Below are experts of layer 3 (counted from 0) of a mixture-of-experts language model. Rows are named gate (a neuron's input weights, with its number), up (a neuron's input weights, with its number), down (a neuron's output weights, with its number) and show model dimensions 0-255. Each number is 500 + 25 x the weight over its row's rms, rounded and kept within 0 to 999. Numbers have three digits each.
Before each expert's rows: "comes after" lists some tokens at least twice as common just before its tokens as in all text; "raises" lists some tokens whose logits its average output raises strongly, later layers aside. This comes from a sample of Wikipedia text that the model never trained on. Tokens count by the router's weight.

# expert 109
comes after: "1", "2", "7", "4", "es", "um"
raises: "th", "aster", "ear"
gate0:495505442476517533538471473489501502494512519524520449536498466513483494526531500499509489545497516482490467476523503520459456506545510510501484476519498482501507533499497472484535512496529553499500495474474522524543487509478512514563463475467519498510529501494522525494463500472460512494521461509517459478507490499490523517486502469497470483484521500507501474574501507515551528532497522530504500520523498518480520447500533509506517524499529524510480519489543534493466486558467504508490508478517475502526475524498513463477537503525550498502494507530538520476508522522463502467567522525493496465532485480520458523484507487507483465505473527472462491509438497480511479514507483481518537494515513497540517533504507451466500499483500473527515482472552475459516522469519422
up0:517477494524501483496514539481496484470517445499522529498522525491528490497497475534534513500485517463524523534463525497453501526511482530491530499500448507526548491477515536465505531526511474445518493512448522528499471498512523519506521490461450497514510535517508474541557492483487491469535515478512486474486492507467485529506501515529493513507477546492485513483493490461432476490461489533489506508496520511501483521471520525497469438491538510509545488495422477474540492503518491478497490522488539485489508533472523556537501504483492535524480460471528490487504514499533540542481542489510500517486505515484526470484510498434516527475508495570499456517549503493491539531483514532504456495538521498516475519501491505509486502528500502479473493512510471536523511514498536
down0:490482508521489486490534509521508464560452491524523479492477445504501477502513510510514522480509479470538491479500522532484536493517507497546516521434523525522504548491471476495502499498512470496522519463477529474512534496539533495465517500475500488516482508517536494499533535452519507510497481476521541517483494560529547480536514486522482510519522485508555506536510524498511527505493494478506503494538497532505500505527512497534494472487520503493503467475507451463517471492490504494520457496549457478567490498503463522510455492522549491513503527486516457490495510534476534501459496483508528482492490540509556496523483527528495526513524490541511497483526478480481489511507521528521484519502490472509480458451542480480514553499454511533510520540501515563510507574507515
gate1:497503531526529493491481502509477502507505473506499470536469463520445501496490486520476503500482482520483484484445481497530543516469544460498505509584514499552509487460529477510556489472536500503543510454491506453466479525510511523477522486528474517485470482450524507505500491527483531496500488512512503469497501437530505487507486480493503532475501507515523518502473508503487543528517525494505507488501508508516516462499503517505514536456520466500502488490536558491480528498484492506473525415498485498461478515471485468505552560484494493502477550483540507473486522477504456503504476506497519513524515512504464489510505494476446533530490495508513504448501458520518525506496453522507505475479542485463481513514483521444525456500456506484505504490502517492560514507516545
up1:472473499509529514496485546527541531536520494507484462488483522491467442496498489537495468470504530494508473520541508500529503509463532480519528513507493497495519497473487473499562498529478508520551503464536460482500492477535486531446530525473518484497496506442461498497538526466473529480497468527480485494530518472549493508535475496470501522443487482495510457500516483515513505466496497501467446466460489464529517487465482473495557498512500451466532510491508509530501523492500535443510476460490496480536509559498459522473495503504473492475510482509492528499492472483502492528481452514489529527525496503472504543488521526493466502483543516517527531494472509527518524476458492481481528475479491491503494497530510498461474445547488481497492504521491483500558484476479502
down1:510507467479501518483473504465495517517504482499519537442506494522502499499559467536523492463469490454532521488473540484475455502511468512503497497504504554523490545475546507511443489512488499528511554493481501471475500470513479493510496521513535466491514491508469508462484532480494466434481466491503489490494510511535535501494475510512429495530521427434531479494498500504492503526504458530489495504526520504493467470506499481463486455514524499494462507521491509523504436523572503502455491493523536479466487503523523444522497516509498491518516529493497443531512490492498479493518488487461504523476531502499507495528472504484515458483509489503454479506527503512507507478497514468513519511466510525447503493487492465478547508491484468538489508502496547522533514490504454
gate2:476476514521549478513478515517461495527511529512525528482511482500464518506492547502508550487460513513488460485485501465482509477481486500528478522514524466545489533497478472502530507527530489500526547511476507462508504493550546506519531462466465496478486466453482531489497507468501504518529494505490550497538488516493474528515535462493506517474443525505521491516521503470459470471522549472529507529481482517516536508477483523501487505465524500532473519510521504496456471496471500496488478529508473500547488488505470510503553505530533512475469540475552505494523476486486511531477504485480504503536462547455498473466519511498474449521501521470497477479504469508517480523486524567457485511475498500477509465484472501510523434520475467494501505450496548503509486482453492
up2:518474477497503518451517556481490467502479522491443512524495517469519472477457495532474485511492503493491466492482488517564459478474494509527516531484523514557539522469523533524553501437533479517519533502522451513510486479521513483537570503510514492540510491488462483489496488521540510508504471516484475476464489466501538503530488530454519492490541488509511493526480483466487521534493471527477512487503501515531524490511495478502460508510545482474506502509515464482527531466481514511523506492495483559512486515524491491488455543492468540480501525553489499516516521504477480488473512504526524511496486505448492530513469508535492538504522524520543498503502484549442493498500487461476471487491478478501501544510498493459514460504486465490524514484492533520488477514447448
down2:548488502508483463540476499540451470502506487511506464502491516452513458474484491513521482448500461506492452515497496509505519454529491498468517528504464545518541465511507538494485475468472515495507481495515439588512500505464490471526501531517492511547452499529507538522457538486499499503475491519472497492494515530504467485503507503492491485478496540519510479466440491522504538495500512496490492451509461468506497487488514498498510458483465488469497488489501500492464521496511495495488451500505492549518491491518539494483437490495494535492486534565513490565506483489522502478541488516552526476504527446496531490495483526536515491475499497527506511519466508501484487523511513480493522513482524519498488552480479503517501548528496449516532495482506497514515513536559524
gate3:471488508486478510491507544484479497499520525510457486513486483501512511510526540540502544480466487497512487493495490469493525490497500487447525497485508483516499527499546482534505489503556534487524523449466500480455451509517516492516489491483494541472445479530533526500530540500529485511481461460524485511503498518553530474484474477488490468487482523520516498501456519519509525497504502547499533491513514501471493475506507524526476465508522528460528539524472550495481537470506482485513536459494503450512442533511468459468465506510490495466494493530501520516501482487484477519519489472498524532495517523520494483518455435509457480555503565489470536494494528524481494509432527482477492523482524563496499474492489464499497502483478472537525491487516522479496490475548502
up3:488516444525478475522543514506532476506495486483505528526492531480454473497546460516466476487512517480494513519487514495514524485513522499496493518505501462519478483474488535512457502483498484541482504459499526476536501446532470495449526494480480526512468489525505435458520503500463454487519499507495478501532504456521487493521448486513514511459500550500443531453494462502505496493510520477495513415454473480538500526481504518525491522499507483476478517464470485503493515496510527497512477514502476501500483498492498535514455513495477479494483519476526494518467493529500495488485505499540486519533492529484506520486506525505535451525509514486507474475516540491538513515498478514498511536497521522511468509533501547474505518550517540508504514557500501486459567486445573
down3:498481480492487469489511494478503552480449490496532533505487531502519511504481508504486490500492508473501535522460516509483492491492497517538469476454523509498537447460520543534498493504523479480490487489530498484497503479473526467547467513498481509506458533566507419461454490477546485489482514495507482522462500512489483493521484551503470495508477462518564486534492539522484444501502509463502505521487532508514492525511468499469490497552564523508513497487554461510514497486506512485542543480524496527508436475477509515497534482467474459529498486479502484505524491503473507490504473469535517510515520479514496508523479486531526464514485467498472469537534514472511471524461531481508513491515499467517476490471486509558531492464517526496523487468486486525507480485539463
gate4:512496512502512520463464491443455521526507535467515551505501482494511526516458507490497457510511548483511516473510472483512495501459509461476480482503489496533493507501507522505502557528479510496481518509507549437518504516495480521493493535481474501494490442474531496512462483536496520476491527469462521518533522531481450487505488487519478489457511480500494455472551533496457473500509500486463469507467491479528530502486494497498513523461516517544480510503485517505506518501463504483487476493527509508524489514514494456514511495510507504508472535519537494517491549503486485485571482462469499485470511507477511475561520517509516464560511494499485528491476509468517487520477508479513485570546435506508506461461485543513498454525475513501478481538516479495499539434519501
up4:495562521500497563450485468465531533521500477481571489517510521535484525474476476453515478492519524485520517454521541493539496492454520478515509498490471471512500502515478497492523513544479521488496513468501557497501538502501478530488504503467473484495479484483541483513462498503471547528467508461507497499531500540480502493498486496497477496510517502535486505461536507478495459502483524509494469519489468479461524515502502458487528514474492512513496484482419490502504474501487509525510472502573504493503519503497472490486526451522511492473484499484498514529435525523485510490563544477431480510501501471496525478532548547506498490533519481504503526510508512487514511521516501489506492513539460475495557484482523505528480488548510551483476520518483473479517519516525511
down4:505519489516460476445516498503506543469495509465497470502482513493512540487524470502519463519522512466540479530507507471490486531501521487505463445502475490507498501490524484537518471535474536468523503491512506408468539495533526501494490473527507487523498524520510534465517477513499468485475492499522519525524501472498513452497494520507503529481497502491491502479474515526481461486510504479522489495485557484516493492503474476481465503486494496517506446478499484476525507498495478466473483465487516444544534492548526523496544448522484482543503509499510500460496525503496508484437532499423496514506493511547472477514512539496528473510510493472455511499504502470540463515516484468483490575495467504471515456469478512547476489529491527515532498482485489477510504431508492
gate5:524497502512461495507481527491518459501483473532494461510515466475507484489496505546539543478490527518557511486500502522473494537489521486516518496555468490483499506483494498524487508518498498519501506452490481483471538519478496489543505490478536514537480497506480516466465509529487497543486482485488490502477476540503514494517551504463470475516503538530513464524522521528483527547514470541505476465476500455516491474510518466503484478501529465492471467517506496475488459552467430500465501437469534475538466492527510456506510495535477505471498471464483519519529518515458486530480507476466483488507533495477496511498481466533505510503549531488500530490471536504510458515509500461466502490542494544487508520533509468444500500504548512500484455544511480460509470532514474
up5:520499518464492525487499481491496480531506480496472506510484489514467509433500517495520519512466479487527496528492508477521500535512446503486492502486488549464447480523520498500487477496506483480502510512504493500488486552525516504498473515521515527514492460534457470516526506523485494492471480478477461488458548487457459531494453498513539502472522463490506506515497524458499472479507498463517510525497482533448527491523479501472504517479490547451488497469451476520472530474495514503510511530516494546496516520445473489524473480505502459494524482475478498522498493453475520460514500558536484504503462481499504503459478486510467467463489468522495475517479484541458487491499498569505474495470481461529498470426512495524521464488450485535485488522536507530539504456500543
down5:471521492502527481460490476520509481478527502512515500517537484456483528486500576514476531514489507527492464505500475508496483474526494462483488481536505486509497533472527526505461551513464508478508521545527525502512541457459494544478471497457512532498479503459462503487502502520517487511475492512489544513527497518529478487507502527521466492501464506497501452511551551478476511547506494517496482495498517513513523460490501526459487512455516527520447502469477478510481524536498474463493465488506471483456503529516493443466518467517527477507494458524491551519498506508455466493481494494524516527503510486450495532465491511478421518474513514466499581477515479477532543454530500518472506486510481498517474532475496510499497518502526503469493504503487464496474521478503489
gate6:508535473524480510497520472462477500503521476493490485472504489485510514455517511534506491474478504485546480495524524500518476558538452499481515467478488507514485522522522526468503471543476509474494539514500542517518455504516475538566515487525537470545523444481491518526482552480510533492488485495560503481477435509523506495457472499541445508475532520442521506515517506480508511512512439531490496462457496508485521517462563501520502501504491507500508496511492493475466503484462523477475495482484506472538498546507460513485493499473483467517529489497538467495493488511506461501542497473490492519460464504503474459509520498494474485489495515479506524497488478495498521452493511541514486506491493480514493509511486543500508447515505478552515478508510544469508530554530463
up6:503513490472492493511536508494424472514509513510497489487473487482506560472517502531512495445494481497534467464518462493523468507509488475485479528506532480493478550511517517459525480494537498500547524472499523557531472495500470547502498481515513490505524492486535546538525539483520543514491521505492504514512473476483549499502502501510497535482509552445491504498494515539512502513516445516488523499487484511522520514498543477517499496499493517501542531554448507506503522485476513469443509469532490431522506515521510492478510503481472499459507497501518483485496479489485493501547510522444499503530505535508455456548509534514463467531472509485490523550472486491511543484465493531508468536477500466462497510508518513518536448487507476508530469513497541489520494523520473
down6:501522525512552475466494495476491476458484524522465462539541488502511486463480463515491527522471504497477512504517490480509503531497501485493534470496474511471470462467521489521482498520497485535503518525466465514484530511459487429470518510558480499509497529460465540514488535587452481514512494483514494503494508469501498527509534504547509523492478480530512466511538532493483514536486500568498508505480513527489431452508522513491481466509442500495499488480528477537528491523517486506528496514493487536511552505494504526523500484454516524517525510466509523516478525514510519482508523493501495544478567496471516538545513551523534495462510460492535508504512451484490463507531482509478471505504514518489470503519450490485470504505477513483479477479485509514481503490484517
gate7:493507521521507540506490505511495499486531504510492468458477516506431476478471454526532492558508499518546507470484463480491517483490482472538534496487525506490520493498529493510507470477503492549470518474521535501471494463490501547564502511487491518492465514467502483583557476510481471501504484528475476494509517447558518585466509474520507524472507484517496518488507490498489511512494515492453498484477478502465511475484525491499466499505493567473478477470502531490471530519514531483526509498520478513534472557508480500507524502477546489488527530508508477472505492438534464509474500501511497511467470488546512520489512498497486457501493501491494512443465488508481497527512447474504513520466489484488480480498444489484494448500516498506495463481493498526496497484463474
up7:513470505544535531526494498530498492528492491528486545519486478514489469443448466526486529476508455512486453454516527508519506498505491495476507520511530523510470535499488522487489517481489534473516532514481492534487482517518480496526489512539469497519518459492492531523533464532475487524517518489485480500500492513564493505508475508469464510483515471516491488514516537484545517480475524500501473500505521514513488469518503474500463485523510488499499522519479494504499447544583507499535527494522479487511521520515518540523531578491492458506538490505528519479515508464510514490493491512547456514530479542472503482500559499565470544520467518497512487480503461484528486532519536505524498519532534482451498532509444497483472481503497516496480480477444466530495517524521515
down7:502470447492509466503464492493455502511498500475537541509504505519554537527527481506481530538490490482446465526506521466484499489472514505501492561510521494472483480489506493492515473512504534452521552490509498490541512458490450543530454493544487469491525476517532463531507512460506497452479515525502516469449499546497482483498525508483529502484498470475534464520526517510513515540544479509514513486507476493502495509469511504445508507501542467527534490511539479487474483516514466461472519485499497480495514452509506499464520512511472485504507523455468558522466478495484526494481476473546490513524531483473519515516494535543535496465497511506479541506562495507545495501531479526515525481508517491525481482455455476533478478496507515517502516450516487537478484498501504
gate8:473530488499461475517453511525483489547533514474530469500509513490530516469507523501504560462491496507510532468477522512487518483530522486509507539501511522516503524520572489495541526531528478483510505467455506476474489492521516516485465457504492520491511518468503487506510488487538479474507479524506516514427498449499501524519508487503483545503489498484523525517490493530503504497524519489540513501507503494482512474474498520510519478555512495540512511503509521495492469497496457501519514508548486482490476478483518495492488501495560468446546565487527521502499523498483500471512493489478494534503526515482449531476472507503467478523503507445454499473471498514502524460461489500492553422454503533464571504474492469478479466475447496492482461478523496533517509500508515
up8:529489578533472504486484533473474448504495474486515502507456517501499464500509505501493497467477483479483475480536488504495477478511506487536530486491473537524503449491517538495477498463522462453510534481553559516514501500522520465509484514530501472487459520506529499496543482492498541503472480502511460501490473510489506486486514491507533527526527520535494478514501488540499540492478504502473485511465476505508519504516499489485448533503498486428489485517467529457482529478469530467526541492460509529489517512494490507501514474519473541476467454499477519434456498509504470528511505470521541492484494503551490477523483467511519529483499492527514527484509501527479503502497499497532486490530458519503532498531552549527525535526483503526492468581533497472513464493505499
down8:465505489462506496474511489468514497484506513518465481521491474511488455547484503476515464498482439453509529480507532450498524491501511513483489525508435527522537546516498464478496468546435492507522481507517487492513464546497517502506516504493452479516491466471509549511520537510494503526476541470550521488499487527486511497485545548540464501470505462532499469502466552506520508527458528523543459483532527529522512514532517470528515509462510528456431496492504482507433512467506519511488470502533500474519473485478512537502508522480527503507468518522501455494483532540520503507500553501512519522493525540471525486444501519529493495498506512506557496497523488510524509492516493524488509538510499476472502513491520498507512478511527485519472472499492529509488497513523521
gate9:486491481540484469494506491528547503526539479479493515461498488506483522462517491498515487542499493461491505531451510459498540493515511503502503452491507495507465487481516495470518532541481484473527522471481530460479519502499487521492468507488495533498531517458494494554502465456504496462507506495527530457506509506475496507495534528469474488492472504497497524529482465428456483528485545523476469543535511470464490508471503547526504470463509508507480505501519504504499541467472467453445505520518510499490506489485502542512533503512466503520494529463509527533523525542476493518505503494482481545505483480469514494501515491497501458542530471485440507476496461469574491507475468517488492507528501492496559476495503489541509429524507510487485487471509462510544525479530492
up9:505496458496504493481503538506502472496504482446511492534481480500492483472508461530494492514521497443529509558489524449493541529475504452538544498513463521506497502455503471501518516501505506499550596474475499491456481500518496499481489516485504479499538543558501495478531482496479524505542464492515484468485480528470500485520505505499490522467541507517472523510533555474487475510519535563464478495504469482490495524457485511496492503479490483511505520528499484532502509491455504486471519537472499515499526520556480468503504512540477544528495527484536542539497528544485477478529504450509499512499479513484517461518506485529468454504539497491459475468480467508524483520491488522460482549476505488473511467498538503474498479527510481520494486508460485478507519484511503
down9:531536528518484512510498483485497522468478478495485455492495437458517487526517446517516480479506510504531452523523493503473478544519516517492477473507512529528507496519510485478483444528485489484547523548454496443434496526502519490493514485519502513512502538535512487478546494477529503505491474511477528501501501494503526481498514518543495538462498502519501466492482493524485453450490489470474523511479554476515486488530505490490482514483505506516467484474483449496493484512459511463490516487491505509485501462538479516523514453447500505530518486539528436460487493489515552510456517480477537530535513505490472478547524537494472514497514438508527473502475493495528470535478521505504529476509473491455491476476512453489465536516496494522521524534489525521516512535515525
gate10:535529467492459522480484531503470503521520523491529467486485462492501485476489503543499492496475498457523459528483490481518518483497537463496502494505537505525480497500503442535491458502506512508550504473509520436494499550522482488518508462545538462550489548458527472480548487532478523503487492510517503475519503517515541461529508531473486533503488518540511571519475500554465530515500490489474513477476477427459505495503526498512537519534501503516488514495480539477479543518493521489490491500496494444504517512524519492457503498484476509499496537495510458510495484477497475555496469501496477505505474521514495515541531456505450536545527527517535529494476514552491526470504478510476490519513523500506492517551523511487483514558493499504524508520490490525514531500506492
up10:526504499535460507516478499511491500491484504490501484493530500520533477477471506503542451507499506431534518527480479484443492460483495523524513467452461526522483531487402499515489508468489474530499513549473482490498519504520540461514516506504472529535502512520449549506491508500512515461491473469496483525483532486462490484499528481513474461518505571511524493522503492486522464497470505483465508519496489445477557522511494475501490512537496471505489472549483505497498458463480479500479462523494467530527497519549533543489492509493509529539504503453456449511519491498458491470489468504471475483532477543509550491491493450497495531497543533518511514513484467463482517497492505469492471508499452510455487504489503507515498493518510500482518492506504469499507470495492497
down10:464508502466475484539509476512495528495477510503513476489497481454463506528504465483507499507526496547451495515499482477463492459529515522532493482525503506492549523533506508510501483447516511517507471452465535523480506514530472512538478531495483491453489495491552440484510510438495526474432532504509469490481483511493512499486545500537498471520520566498481525506473532508485520479522480460506526464529496473553507530499538501526535544481508486500471522527521514483511512519478509488494531502469489498521493490483466499515533443511522519506484515529492510518491500511504458526553548461507498482503474513508508493511563516519510542511498477515523480453504491508521488499451473508515471461541493520509521507504499484499467512482460475504549565509479523503475511476456501
gate11:483507491492522491535513494497492479532532487489494495557465487482508523479527474537478470517492487478533496462501513491515517509536477460459467481526506507535539540508526493480513504554472522527520518521458521480471481482480486507482551520474490519453454498471537485497524484501500507523463475493508544477532472495478528502505488473492461529514523494530511511488459491489522504477527468552515547461447449517467489496480526489526507506554519490520493505471510554505459544517535487454489469461517484504488522485486478517511472500512492472492543498499537458505478512507531467498517498481527530459542499477526506519519469493510483440500486504542513480490500522524523533459503512511481478527513508499528469494493514488468515546507509470484502495553506502454477512508437459
up11:506464508484472517512490523479500528517500467510490484524520523521530470516455482519464457519509500558493462553529510493525488462497466536512470509509508550477499485489501490522558528481543464511515504513537478510460501507485498517487477495464493517498519493558466464498511514503497446517586519476493487519482559497498477500530498473455511500506540519456526505510536487498537492509450485490503511479484543512509465494459486512511491452486492507493506541497493486524521509484488521502521487473490479513464487548528508500507501464537490471489527554546487505500519468530462530456496498468497488494510507504503485528481499458495532494490490516535502486502444540487472509518479487423511493503506477538505504502491481526476476474460496522502526478500467522543445500463491508
down11:522534479502485532503459458552506497524508484510532471525526507493487508511482501535511495482482469523489488516463474544488522460473515502587503487524549501506469476494500471496486503466491478520501504521535505518509498511493492502488526511436504477446498498491486504469511489484492477485503484454495488501524514462461443490482503520533508430536525547428491507526477455486521519473544488481504498492509490481524491479470533513508482496477511540488455508474502476524527485468502509490464519488515483455512466466476463496486461502569521535521504514531506486455508471500517504492505510497487492498500484521519538505471509473520457475496512526520489506503515520529525490524513456500467502452461453478519504479487511479503496461495446529526463486502561504472518496531481529
gate12:508506477498502531498494505492512507506497522513515444500464465528473481477476516504541477442457519486507510488454487541451451467540485485505541499514519504487457532488517513517510517505522497473485539482525486506482502525522518511496482473462546469508523497477549484596463498498490519453491484494497480517530515469454492515474531452522504489477492500471510493477493486509491538517538502568485503511510486517512550474523501522518522481505529517508516536489518473528492522458462525514458523468514469525548446481463558517503512512499481542524507501491535523508498504468470479442504470497505512503521485530490480490516491497517514527503484526491502517525487502429507486506523505521456473559493509505498520521486511533477501492488485500515523452483511522481519473484503458
up12:524496485482495454513456481492491523472508597510487473481454441544508492521513551506506520465480531501477520518470503478504491498522529482471497508499532499513467511537545537512514473555499510490510502495499494510500505520507456480542484536497483495526505501499490492550491505467485512493505508493480521511550521457493520508530460508446513489461492483516535497496500536497515545531511532497485500535494508507517524467540491481497501511497514482500461467481498541534479505525458483485429485479495471536494491500495521451490496519496516493495486515511480513557517510510481505488534483507458453511527513501501486483516519497511492486470510548491464560523409522488511496489492461460533531513520521513492560480490522508494540485511478473478460500462525521508483522515518496
down12:491471461485521504527517449496485485486517523478496512489508533507463528449498490538521487485487503519499471476524487511495473475501468527452523493556472481482497484504528539474486476466501521553483512497496518509483453507498483494529433534503502507491458486502543526515495508527488505467463494492489539518474476432486466539492460506525482524517502483455496507512450498528522502467487494480524505483504526513497489526478533475467471542461475527489485527507456538490454517522515465466478532475480498521477503529522501476532539522485475514488504446522495489545494543456533465464432511476491472494500495502509471492464489545516522440540502511477456507497504489512507454502473505514499524498504479500468518510514507538529451494514503492500479471527504491489509517453471486
gate13:508486488541469496540506482497487495492517498527515470476462443525486520472486460527499511496517460495528510502484501509519503467524497456505494527463543478489451541502543481507526467509544495495558510502498539492457471488526507521507492534480474531482519499525495514518532466500477514491514445510513507483483484483526518505542508523523511517513531520514529529476497520523501512530507496541489485460496500495478494481490484550543513489528501503498518507467514545501469504495505486451510523439503484482491517595484494470488508532508533516486533530478544509478520490515506525491503461511477539478501539471543495503490456466478492533536482503472492503529500488477568503506454485517513504485504489505482470484551451518487538499494475421497502476483485504505461483465474472
up13:536465501490478473514471497491495483501500523513524465497510497509558482508474519507524482485503524456491476549463512497538483478520518463489499532476489525518533465511501511524492484486505509475525491503451535509514500451516511540488501472507476500531458508479487492460540550512482522530533490499500499461502492475499512442539519529513543454478482494536477516486450465554508533506491479497483474545473513502487550559530451488500514536478496492490472503455500507507511505496517485500475466501521462499472520475480503479474506493532554546492505491456501500467496480509504488486483481515487542494484511468477466529524471501509498504475529545511528514517501565522488515484518487518524507471479477524503528516524512483500548540480498482519505483496488486456516501576491421
down13:518496508472551524509517511521463509490471483451469481449432533504441489476486454480522499458466522510482493502494473502523489520509482522484511518518455498485462489544478490499542510476472496523469493511514469473500502550518540529521468483498495505490483455478494534453472542496530513505488532497501495524479493479493508496516480500514498521501527461536534487467422538541461484471480495480519462491530486529490508487484501497486501498486432514532505487494468506465537514511497521525539452522449515476481505544523474516506492520528495508509475516512463498487534503524554524511492532512492497497494464507475472456528475514480458509507489495493485493496494468487502462461450489481509515523504492476484454477532503536492526479537508525494473513545503544473461522489499510
gate14:507470527495534539535489502494487492536497538533518480500490484509515484518509527533531502503500468479519494506488509488456565454523502466502526484520513483502502520517516470561527521490508482522542552453468506507508532520512523517513522461504493537537519525494520566494516518515504505473483511507449490485503444535475509494524531468492515512496492525514515511496503531516514474526505505524492465458543494470487479431506504488501491495482482478523483514501460505508472469522506468486518494489456499486529477492526530490501502501494507510409499517494530485456449557501503476486500487491478502497520526531525468489559475489523484460492533539477516506456504513532504466499516480467490488505474488537515569450515556501480497505470481526494506496487494503461506512500547533
up14:498519451557520445472532521514515465493541507479460477489515464503492500517505508552502511487469492497500533493490470451475489524490530523500521484521519500488510513482502461508513506492502517484504529507459491542540449530481488484480534496522459476466501520490516478500506496493523462490509500491492478502495474453475534478503510538501479509528535508540478494529514524489471465529521492518531499482530514505482508498518479522503529466543531483506517511584543495516496545492486460540541523493523527550476495544515501549484501489466489469508508539527498519499533468485520507522526493452503525508501478507483462448523534488534478497524482506497513495513465535442502474517467512505480489478493488531474486558492482505456507481515486443544547522470468508511523516518471488
down14:489554511508520506508484507545449539516514492484476456507510480536544473453512525514462547490519489526528507470550577521440482519514471509483543512508500485498477451511490485506525505500524521518462529509476505530480505527499485474474478507510513464490515469523499495503514521481498500481482538475522476511487518502502490518479521510531483523515458509468468465511535479468504489458499482490553510483542487481539488490501540475519458464499533471499490502522492497480456503538449532498509466479506494536476478530519483519470491533452545507455523515534528509492528503456510518502489496463519476493515483492491485494513501480518498433489475485503457503513461488476524535525560490481519511496520548487476490477482439491485491498476480492491469462453499517496486506519477487
gate15:494459489529516470488474444466537491544499525497518465486483465497479495453519516457535501453494517449487566477467477491505508462538452465542508480540503459480487525466530454479550506523508510492493510505480486526522495477501497490508488504504485499488454513528513487510495503488530481478520513505510454499511510523477477481480497453502502511512519528523511506510480545488497489492523521483535470501534487484505494464529513512493487500475556518508529516473482482486488458528524511532497503491500466514464480562503490510556495502511475528547475549508548530540484528464518463511497474502497522541475500510469489482498490486516500461486519477526498529491531520475493470492512504441525450487492531533449502463507511532503528498484511470481476492505531527526519447453514497
up15:496481454506470509448502496525485552504460519513510479514502487507513510514485513515473489443507523477436547532494547506537478453522499479492488502516512508490490484472520517489517483471518503531486457518473477526513501470496506492493490476531458521531528515494475504491521508520501542525502490514528512496476516485518529515525484478490506548529583513513515559471499546507491473504534518505534475453523523478503503519502470501519488515459505466564498485529506486487504423532513466526477452484503508502475507509540495516513501496479490489524477526531533490541484525506479504496494506519511516517528484570464456470521501508527504480511527507470505498486525475457513512513519489455484503503502517525490472489542536515497486534449530544481493502498525535471475504558482536
down15:567551478505486490545455544508458461492519489526496501520473479518515533500492515513488506504502573536493472500493551521521512517490507531479536538531496539490513460501536493494482555467497540504493573480521523496514497484525471502529477489508494477466527467523546474515482489533563498465490502498495494520472520481448485479531482463506507516450531533487492500504485491520478490533521476494474503479531503519504559534473542502499502508535453503493486518467429491523489504519529492478504495503474506495481527504478471484505516532498533524511479486503518487510516525528511540499508483489492494452518466476502446495548512496514541487495470514496494504484498505531467505511479509463500486483552492536501554495471522531498491495484462489499544502496524483525486465491505541
gate16:522505500508487504508478498496465457540492506522512451516474474505544487510479507513478539490462503507521493523476461467483520518464525507487541508501505444505513528476501480508496472503495550484537502523469478491471467566538577492519476503475510501508503505488494487521527523469499516547535423504472450492519491507499518488497529466483532511499544551517485498493457465494508522519553483469486473480478506478495543489454479527531503488465475537531498516487562495506499508513519518479489470494501532507507500508502528499527534492525508509480484523522515510510528478528520490491530446527520496484480477515469466529493507494492441543513490522472501481462451480473554547513468491510491516506508516523483513498547468522503516534517483500478513464530467488484473497467486540
up16:488499509498517516516510533511469481511506514505478540491503542531473520503481498497501482500559478484500545501525505493486512536544495470465447510454540507508494479515516507507509491503554512498428499485466530522491542466523467490486483471517500473488471495508506529472505515498488489514471507498492522500464495501494502512500452490515473530514434487535495514480501457550502491509474502510498505475513494489525461522536478471514544559493484524519520501477445494505475486549526515498516510489508430531539496556518488541503469515464503468498509469491495496493487514446520502491470559467508498481495531525573495512517512527485514498534456495515516479519487507563475489548499484524498554493479514462477538499497503505452474455484497513494453502472485511476527490488515523
down16:514481499504535481491478507522482478518504511517512521529505513484511476470508521483542524454466501500498493468472496456518525504465487507528528494543486490504532506501507513559491462538487542506482527500553461488493479476492482518478496510479468515504520508528523499517465503502471503500490465518557488485496466517508532506495515455495483488515524504434531494516491475512479528554525504518518549499481455506484492488493504500483475526540481509490501492476458511485452489494537459471568476514512561471528467485485535464526489493545509463458441529468542516513518473510499468483507520524480543514429513462518508496484496491516513469498517513499512560519508489464517495448519516466489480500521508495521493449466509496504512445524557515501497480496494491515538479482483483
gate17:486496519539512507537499496510498514534516523526495490514466462456479483521473472535515465489504500490496490484496515465539517558499504447492518522464487462493512498503512489508509487509505480490527501499461454470518492475535496556470505551485478458490495498474507498522516533509502496509487504498480496536543494531549481496519522490466509504499503499522483537537461471541504490537516435587457473496491523492497543511515455516532513496515528464502490516529507554496499566480532516491465536481527467498527524466491504514486493524528503473456519524485483541483485504495462434460486494506476531510516499480495468493491475491508494474487476501486496525476505504493562525505498557543473519546496522522476501475494511511489502500485462493527467460483505543502465482485514470
up17:503527488461489445518523502491510544484498480498492473498534505491502490479482463494465525493465500518513486486491471499500482502503471462480559486525472465503513497453496499533480490477504557528500548530486511553518494466508462504486515507513484473554501520455509497471552497518448548520466507510521472520529472503524510536496497568502521500558474512472519526519511502500510511474507506475499477509481489486533490480496518499513553509514519525500507475494473462471493498508485547492509501476483477467493504464489498511474516486480547452475514492532482482492511512537530522517509507491511533520484535505515487513527484464537540543497481488505477464519524531552492491512490469498487566505451472463470493470542538464469534508528451522431489499525508507479516522504487506
down17:518545546533520492499482463500500493548464501499520528512483488518516544509492541460518510509520442502514515518511503484495499521507512494487488565456532483476480505563460534476493479536496542508497545508497484485481490551511541464509471532477502503515504508517493498589469523499498481484468484472521456496528501540527495467511456504501474500485462477501485503495497486483471517491505502508518500496453480442512509542465472475476484468527497490519490514462486479519438478512522548500519491547485495481478513491534496519539529501517474499556486458471526516544494511549525470482548474482469500515495454477534474501496479512508491501495529485494539504495492507503469482464491492511499509520475502538515521465495542515502481505501484523546475477453522541481477499508493495